Experts of a small language model.
Experts: 80 experts in each of 12 layers, 112 ReGLU neurons an expert.
Below are experts of layer 3 (counted from 0) of a mixture-of-experts language model. Rows are named router (the router's row for the expert), gate (a neuron's input weights, with its number), up (a neuron's input weights, with its number), down (a neuron's output weights, with its number) and show model dimensions 0-111. Each number is 200 + 40 x the weight over its row's rms, rounded and kept within 0 to 999.
Before each expert's rows: "gets" lists some tokens that make up at least twice as much of what it gets as of all text; "comes before" lists some tokens at least twice as common just after its tokens as in all text. This comes from a sample of Wikipedia text that the model never trained on. Tokens count by the router's weight.

# expert 77
gets: " of", " to", " in", " for", " from", " with"
comes before: " the", " a", " his", " be", " its", " their"
router,226,226,207,225,200,201,183,229,295,175,63,221,241,250,219,213,198,222,194,167,232,198,252,222,205,274,214,175,191,139,191,206,144,174,229,251,165,168,250,211,150,254,170,295,242,280,229,180,175,172,202,257,194,238,213,235,202,209,224,160,235,150,179,139,207,206,161,176,183,217,188,204,189,164,187,239,202,142,156,193,236,187,251,193,216,211,178,171,177,144,151,220,229,226,150,125,174,195,184,225,211,160,238,174,160,202,222,132,155,170,283,264
gate0,221,225,241,226,180,144,232,166,191,170,218,206,168,199,165,179,159,272,208,300,181,234,213,164,241,152,172,213,186,226,220,206,206,190,230,228,195,231,185,222,221,204,208,137,114,189,324,173,174,276,180,238,209,259,181,222,263,182,223,191,181,198,137,182,146,106,190,211,160,114,223,281,252,241,242,202,160,174,173,198,163,176,230,190,223,144,181,251,145,131,206,216,200,141,178,213,170,80,290,205,198,197,176,237,230,228,192,166,226,231,189,215
up0,251,206,226,169,184,179,171,211,202,250,243,175,204,189,157,207,229,127,202,190,268,206,174,175,141,213,189,161,288,178,162,162,169,175,185,191,222,161,237,134,232,157,169,215,223,245,132,197,237,144,223,267,213,119,253,117,145,230,208,190,221,147,235,258,226,273,181,196,213,233,201,186,187,98,165,142,248,134,259,170,199,239,226,223,181,158,251,129,288,210,215,158,194,223,180,213,199,321,223,170,252,124,202,183,155,195,202,166,156,236,213,208
down0,228,166,215,192,229,208,183,254,274,172,234,145,183,167,140,190,155,268,221,165,226,239,144,239,160,159,220,250,313,137,180,176,242,163,140,177,183,185,200,250,238,195,213,204,199,204,191,213,238,241,253,184,281,150,220,262,221,187,180,147,212,235,227,200,258,217,186,224,212,231,170,169,184,235,212,116,199,226,174,152,221,165,196,205,230,172,249,223,272,286,196,175,147,219,128,175,200,178,145,261,207,195,167,184,231,171,251,223,136,171,148,209

# expert 44
gets: ":", " in", " to", " by", " of", " at"
comes before: " the", " ", " a", " his", " an", " New"
router,237,244,165,189,125,283,174,169,170,214,156,145,208,141,212,172,212,200,183,211,206,164,209,260,231,219,194,185,174,230,238,236,210,211,229,181,131,160,181,224,163,227,202,256,168,239,223,204,174,202,135,199,157,204,187,205,192,252,137,117,213,196,214,120,269,134,214,156,194,167,241,244,205,190,216,210,167,189,180,172,191,159,251,150,247,226,165,154,194,241,154,216,204,214,212,166,274,186,195,224,241,200,259,151,304,239,139,235,126,136,136,159
gate0,169,251,253,140,197,209,232,226,268,206,203,209,198,223,181,235,181,213,172,162,224,217,235,198,239,201,227,195,201,203,205,203,205,212,131,193,244,197,177,230,140,210,151,158,174,203,155,200,188,244,185,217,205,209,203,294,242,144,238,208,210,252,183,161,245,176,222,109,253,182,193,156,231,176,213,146,272,185,266,191,256,163,186,163,260,146,189,203,221,246,213,239,180,224,233,149,148,193,216,191,217,247,203,240,198,135,126,148,193,241,190,230
up0,188,239,218,168,203,242,233,272,161,166,196,230,203,253,200,187,153,228,244,133,195,178,198,186,181,223,193,192,225,189,197,203,185,200,126,191,210,276,149,203,145,246,150,219,167,136,192,185,244,193,164,146,311,284,210,255,182,172,228,137,232,240,165,240,217,175,252,170,219,178,238,211,232,210,291,234,252,181,275,234,274,253,122,212,174,200,181,120,316,208,213,180,190,242,196,266,186,271,136,172,242,249,207,176,185,132,201,202,182,279,152,230
down0,211,186,249,191,209,214,300,160,261,197,156,279,189,180,135,221,253,217,164,190,162,250,196,237,248,186,160,169,276,268,257,288,239,190,195,198,177,206,161,232,206,224,121,178,136,187,188,183,123,164,213,215,221,258,147,231,178,232,180,195,154,217,138,201,160,193,155,176,241,157,100,151,199,172,183,214,254,178,233,173,180,165,252,125,227,193,159,225,261,273,209,208,193,158,185,171,120,168,188,220,146,202,140,196,129,162,159,192,210,161,240,201

# expert 0
gets: "3", "4", "5", "6", "7", "9"
comes before: " |", "–", ".", ",", "0", ")"
router,209,278,218,176,199,223,211,186,216,221,195,140,234,275,230,156,156,194,203,222,131,160,242,180,236,222,201,241,213,127,217,205,147,198,229,212,152,220,198,160,185,203,176,204,191,291,215,216,240,226,252,179,174,229,159,220,199,180,174,178,153,320,172,112,133,189,151,170,191,185,214,254,189,179,142,232,218,186,118,211,179,225,284,174,304,212,102,169,202,197,221,219,224,203,223,132,222,265,231,186,248,154,266,224,266,192,253,193,184,183,183,231
gate0,227,186,178,201,196,202,193,178,165,223,154,234,160,229,190,225,226,207,208,165,234,166,171,195,237,228,207,229,159,174,222,173,252,196,221,211,196,191,185,151,233,225,176,200,151,199,197,174,202,181,233,232,234,217,228,255,187,212,192,220,274,99,134,257,280,130,182,208,197,202,185,201,211,175,148,238,164,202,203,202,238,218,217,177,194,191,153,195,227,174,171,170,161,162,191,204,181,114,67,234,261,182,182,251,226,238,159,164,129,180,210,144
up0,200,165,232,267,179,142,199,238,232,173,241,138,241,170,201,192,151,188,180,254,136,272,208,208,147,148,171,166,256,210,250,229,183,204,174,198,208,214,170,204,199,151,159,224,223,244,199,150,197,270,142,193,181,203,190,185,201,177,167,165,167,276,222,122,132,280,182,139,199,194,257,168,197,155,211,159,179,185,204,190,156,173,131,230,224,266,194,243,154,201,232,242,238,238,158,191,247,261,319,233,134,241,186,157,138,181,197,232,258,187,175,213
down0,260,123,182,181,206,179,193,278,231,196,157,218,144,266,188,202,239,251,197,194,264,209,208,214,215,159,232,182,232,228,164,155,210,234,209,237,173,230,210,171,192,235,197,239,191,158,262,233,186,180,186,261,134,147,177,190,223,181,258,230,183,216,224,173,181,150,207,241,251,140,163,215,108,120,211,251,178,222,121,183,163,221,225,183,216,208,138,167,197,224,179,180,139,212,276,156,202,196,268,175,187,132,209,196,188,223,169,195,255,206,228,149

# expert 43
gets: "4", "6", "7", "8", " League", " group"
comes before: ".", " of", ",", " in", " and", "'"
router,193,227,216,198,169,131,241,204,165,291,227,191,211,273,229,178,106,178,177,207,159,199,250,175,221,241,198,219,156,212,178,175,177,149,207,243,191,214,202,220,198,150,145,192,255,202,221,260,184,266,223,203,118,247,188,241,227,231,207,201,241,190,200,130,242,206,308,162,148,147,205,225,101,188,186,213,193,191,166,192,200,172,266,157,220,222,137,185,211,199,269,215,182,184,197,124,226,192,163,131,197,169,167,198,234,162,223,152,173,243,195,182
gate0,158,245,86,209,164,177,222,184,285,170,152,267,155,167,226,277,268,208,189,178,165,242,153,196,269,256,179,159,246,135,173,255,241,196,228,171,176,234,207,241,137,167,166,203,182,143,218,149,196,203,218,183,159,179,177,224,299,165,237,261,205,188,207,184,160,192,153,178,176,243,213,262,213,265,247,121,172,232,272,201,240,143,221,206,251,209,196,155,148,206,160,196,165,199,210,136,199,263,289,174,193,243,251,173,226,159,174,230,194,192,186,234
up0,243,258,209,240,174,162,196,187,276,197,193,262,203,212,193,130,252,196,160,172,175,265,205,149,156,206,205,220,183,128,244,237,268,223,206,192,150,202,199,198,179,214,249,201,298,121,212,136,240,163,209,192,230,162,176,165,226,143,213,168,248,225,138,101,216,227,137,221,132,203,221,246,189,174,201,160,226,211,202,195,180,195,257,227,228,201,207,82,199,136,143,272,171,242,222,199,170,194,219,95,263,220,200,206,160,289,208,217,237,235,227,119
down0,261,184,161,181,186,196,204,234,232,105,225,191,200,185,247,245,210,169,162,256,212,186,251,171,221,183,194,244,203,251,201,268,250,209,188,188,210,205,213,169,255,192,185,177,199,183,240,177,170,215,181,249,227,161,209,192,182,233,197,141,123,170,187,266,231,225,141,204,285,159,136,252,206,186,218,238,144,204,167,207,195,228,200,211,260,220,205,210,179,212,167,204,135,157,245,232,171,220,211,146,173,151,182,175,200,147,206,225,234,224,175,254

# expert 34
gets: "\n", " \"", "===", "==", "—", ".\""
comes before: "-", "|", "\n", "==", "The", "==="
router,198,287,155,229,84,268,214,201,179,207,186,189,235,274,199,226,181,182,185,219,107,211,255,243,118,231,220,207,235,221,127,209,195,207,248,220,184,183,225,198,111,205,150,214,209,214,232,166,251,219,203,179,229,217,197,208,211,220,225,181,242,207,120,163,236,212,232,138,205,219,192,259,198,242,159,219,191,232,260,209,176,176,222,241,206,226,149,194,223,115,150,228,190,187,254,158,217,176,226,237,258,167,199,162,277,204,181,207,152,171,234,166
gate0,151,218,220,202,164,224,296,250,167,232,238,185,259,196,228,155,175,216,141,219,166,217,233,242,136,195,217,244,207,192,104,181,166,244,197,222,217,279,110,252,134,259,217,183,264,274,178,186,179,226,136,176,161,233,182,193,140,158,247,184,237,203,155,218,196,168,200,165,182,164,183,295,227,208,160,227,251,174,195,196,198,200,220,239,132,220,149,162,257,146,232,181,185,157,240,197,245,187,126,168,111,174,184,192,277,196,265,195,196,216,232,184
up0,211,159,141,174,231,212,130,119,209,220,197,233,130,250,164,175,215,210,264,218,229,201,158,140,282,159,253,206,234,245,256,227,233,104,238,158,224,161,297,206,248,166,170,208,185,185,189,225,223,226,257,263,226,163,242,190,210,228,147,195,137,161,212,222,163,220,140,217,203,260,225,88,176,214,158,188,146,270,252,183,247,211,221,182,259,195,196,181,191,224,140,287,197,265,169,222,151,245,256,226,263,201,199,227,206,219,154,226,231,205,175,158
down0,187,200,182,191,236,234,258,125,135,168,237,220,162,231,187,228,199,140,187,175,195,157,171,168,199,180,177,232,279,228,171,258,188,282,187,243,216,210,197,222,215,268,181,217,129,201,235,263,286,295,146,178,207,238,195,184,264,223,193,240,181,228,212,295,239,250,192,208,242,200,164,177,259,168,217,187,162,185,122,176,208,239,171,271,211,155,152,201,192,268,154,207,169,200,253,192,143,195,243,211,187,197,208,247,238,237,255,173,132,203,290,253

# expert 32
gets: "\n", "==", "===", " \"", " ==", "===="
comes before: "\n", "-", "|", "==", "The", "==="
router,181,270,274,207,95,190,146,175,129,146,160,110,232,184,201,213,226,218,192,190,128,216,247,289,225,216,211,147,207,179,200,171,239,178,201,184,225,180,173,186,181,212,151,230,163,223,218,196,238,165,135,201,167,207,189,217,189,194,212,202,170,201,57,152,214,192,220,202,236,199,237,299,177,175,152,152,186,209,228,208,128,232,211,240,292,257,140,244,147,184,211,233,204,206,228,193,186,165,197,189,259,200,222,223,312,226,244,142,178,226,217,176
gate0,261,197,187,208,234,285,230,240,234,205,197,164,255,232,183,162,192,151,174,205,158,195,235,170,171,227,204,233,204,154,250,146,264,228,263,160,220,188,116,208,191,219,192,157,203,221,194,147,202,238,220,285,244,200,203,243,220,201,205,224,241,226,218,169,170,200,137,141,191,145,230,225,138,220,200,160,222,226,180,186,250,176,306,185,177,191,113,174,248,192,215,177,240,150,189,214,295,188,241,241,168,216,230,189,90,192,227,174,164,231,115,237
up0,195,207,220,171,218,152,177,80,175,134,185,224,205,151,191,214,215,232,196,192,207,256,209,200,270,199,202,200,192,191,170,198,154,145,201,167,187,212,298,217,161,153,196,272,193,113,172,240,167,218,164,129,143,222,221,186,211,219,208,199,139,159,228,211,240,222,252,245,180,239,166,171,199,235,214,222,172,199,162,178,209,201,130,160,182,188,309,239,176,225,218,276,181,228,249,168,180,152,182,168,186,174,156,219,308,221,172,146,212,146,245,217
down0,137,155,195,213,190,135,143,209,145,200,256,175,179,282,217,244,188,252,184,145,236,140,203,185,210,188,177,153,204,198,235,168,258,180,237,200,167,157,204,228,307,195,120,222,234,169,283,122,212,194,142,265,236,196,174,199,200,218,154,152,189,229,216,152,148,208,235,186,169,210,228,247,186,101,205,126,206,297,206,189,182,184,200,230,190,152,244,201,233,224,145,256,174,253,219,172,245,192,144,233,178,188,222,187,165,198,233,235,175,223,228,114

# expert 47
gets: " of", " for", " by", " with", " as", "y"
comes before: " the", " a", " he", " his", " an", " \""
router,239,180,187,174,201,205,224,186,224,234,107,103,197,304,198,191,230,170,220,172,201,245,257,173,255,207,217,182,163,191,234,248,202,240,267,154,225,244,224,183,241,176,208,226,219,213,221,162,175,210,185,212,164,305,206,241,209,190,224,195,216,204,109,121,192,215,212,120,212,197,212,269,273,224,189,172,236,195,184,266,160,178,260,225,209,268,175,170,228,181,127,222,187,172,207,134,197,157,190,178,204,190,223,225,216,141,173,158,92,196,235,198
gate0,139,203,191,202,211,219,237,217,202,157,298,224,264,260,268,172,210,243,300,249,174,184,182,198,225,195,148,249,195,200,242,214,190,150,272,233,236,191,180,285,266,225,232,171,255,136,142,166,234,149,188,237,114,169,210,206,139,200,248,199,142,201,212,166,186,238,250,173,242,207,137,278,132,222,209,186,192,232,236,241,187,162,216,234,161,259,206,144,102,94,141,192,199,171,267,158,150,118,190,213,190,236,143,176,179,177,158,215,204,160,251,124
up0,242,225,259,216,192,172,199,153,202,225,131,134,180,159,190,169,191,199,125,126,164,181,181,247,181,196,207,176,216,170,190,181,167,236,96,186,171,192,213,101,160,218,193,219,153,156,215,210,156,251,233,191,313,214,176,186,223,192,148,236,280,191,214,228,189,167,144,247,167,216,253,123,243,151,203,240,183,180,169,154,178,229,185,150,237,169,189,226,323,225,256,226,219,179,176,222,284,226,221,208,177,143,237,205,217,246,212,195,222,276,121,261
down0,133,212,146,229,240,196,249,285,237,220,186,190,194,149,257,183,148,189,178,179,182,175,227,167,163,196,230,208,190,196,228,249,219,189,216,196,216,178,232,176,190,252,209,177,165,157,174,153,238,250,105,195,205,196,190,208,220,174,217,136,190,239,164,155,134,168,145,158,202,286,163,168,127,228,150,180,202,153,188,219,233,181,128,166,152,169,208,233,187,259,211,200,177,268,229,211,254,208,189,174,203,192,124,159,246,113,104,183,177,191,218,232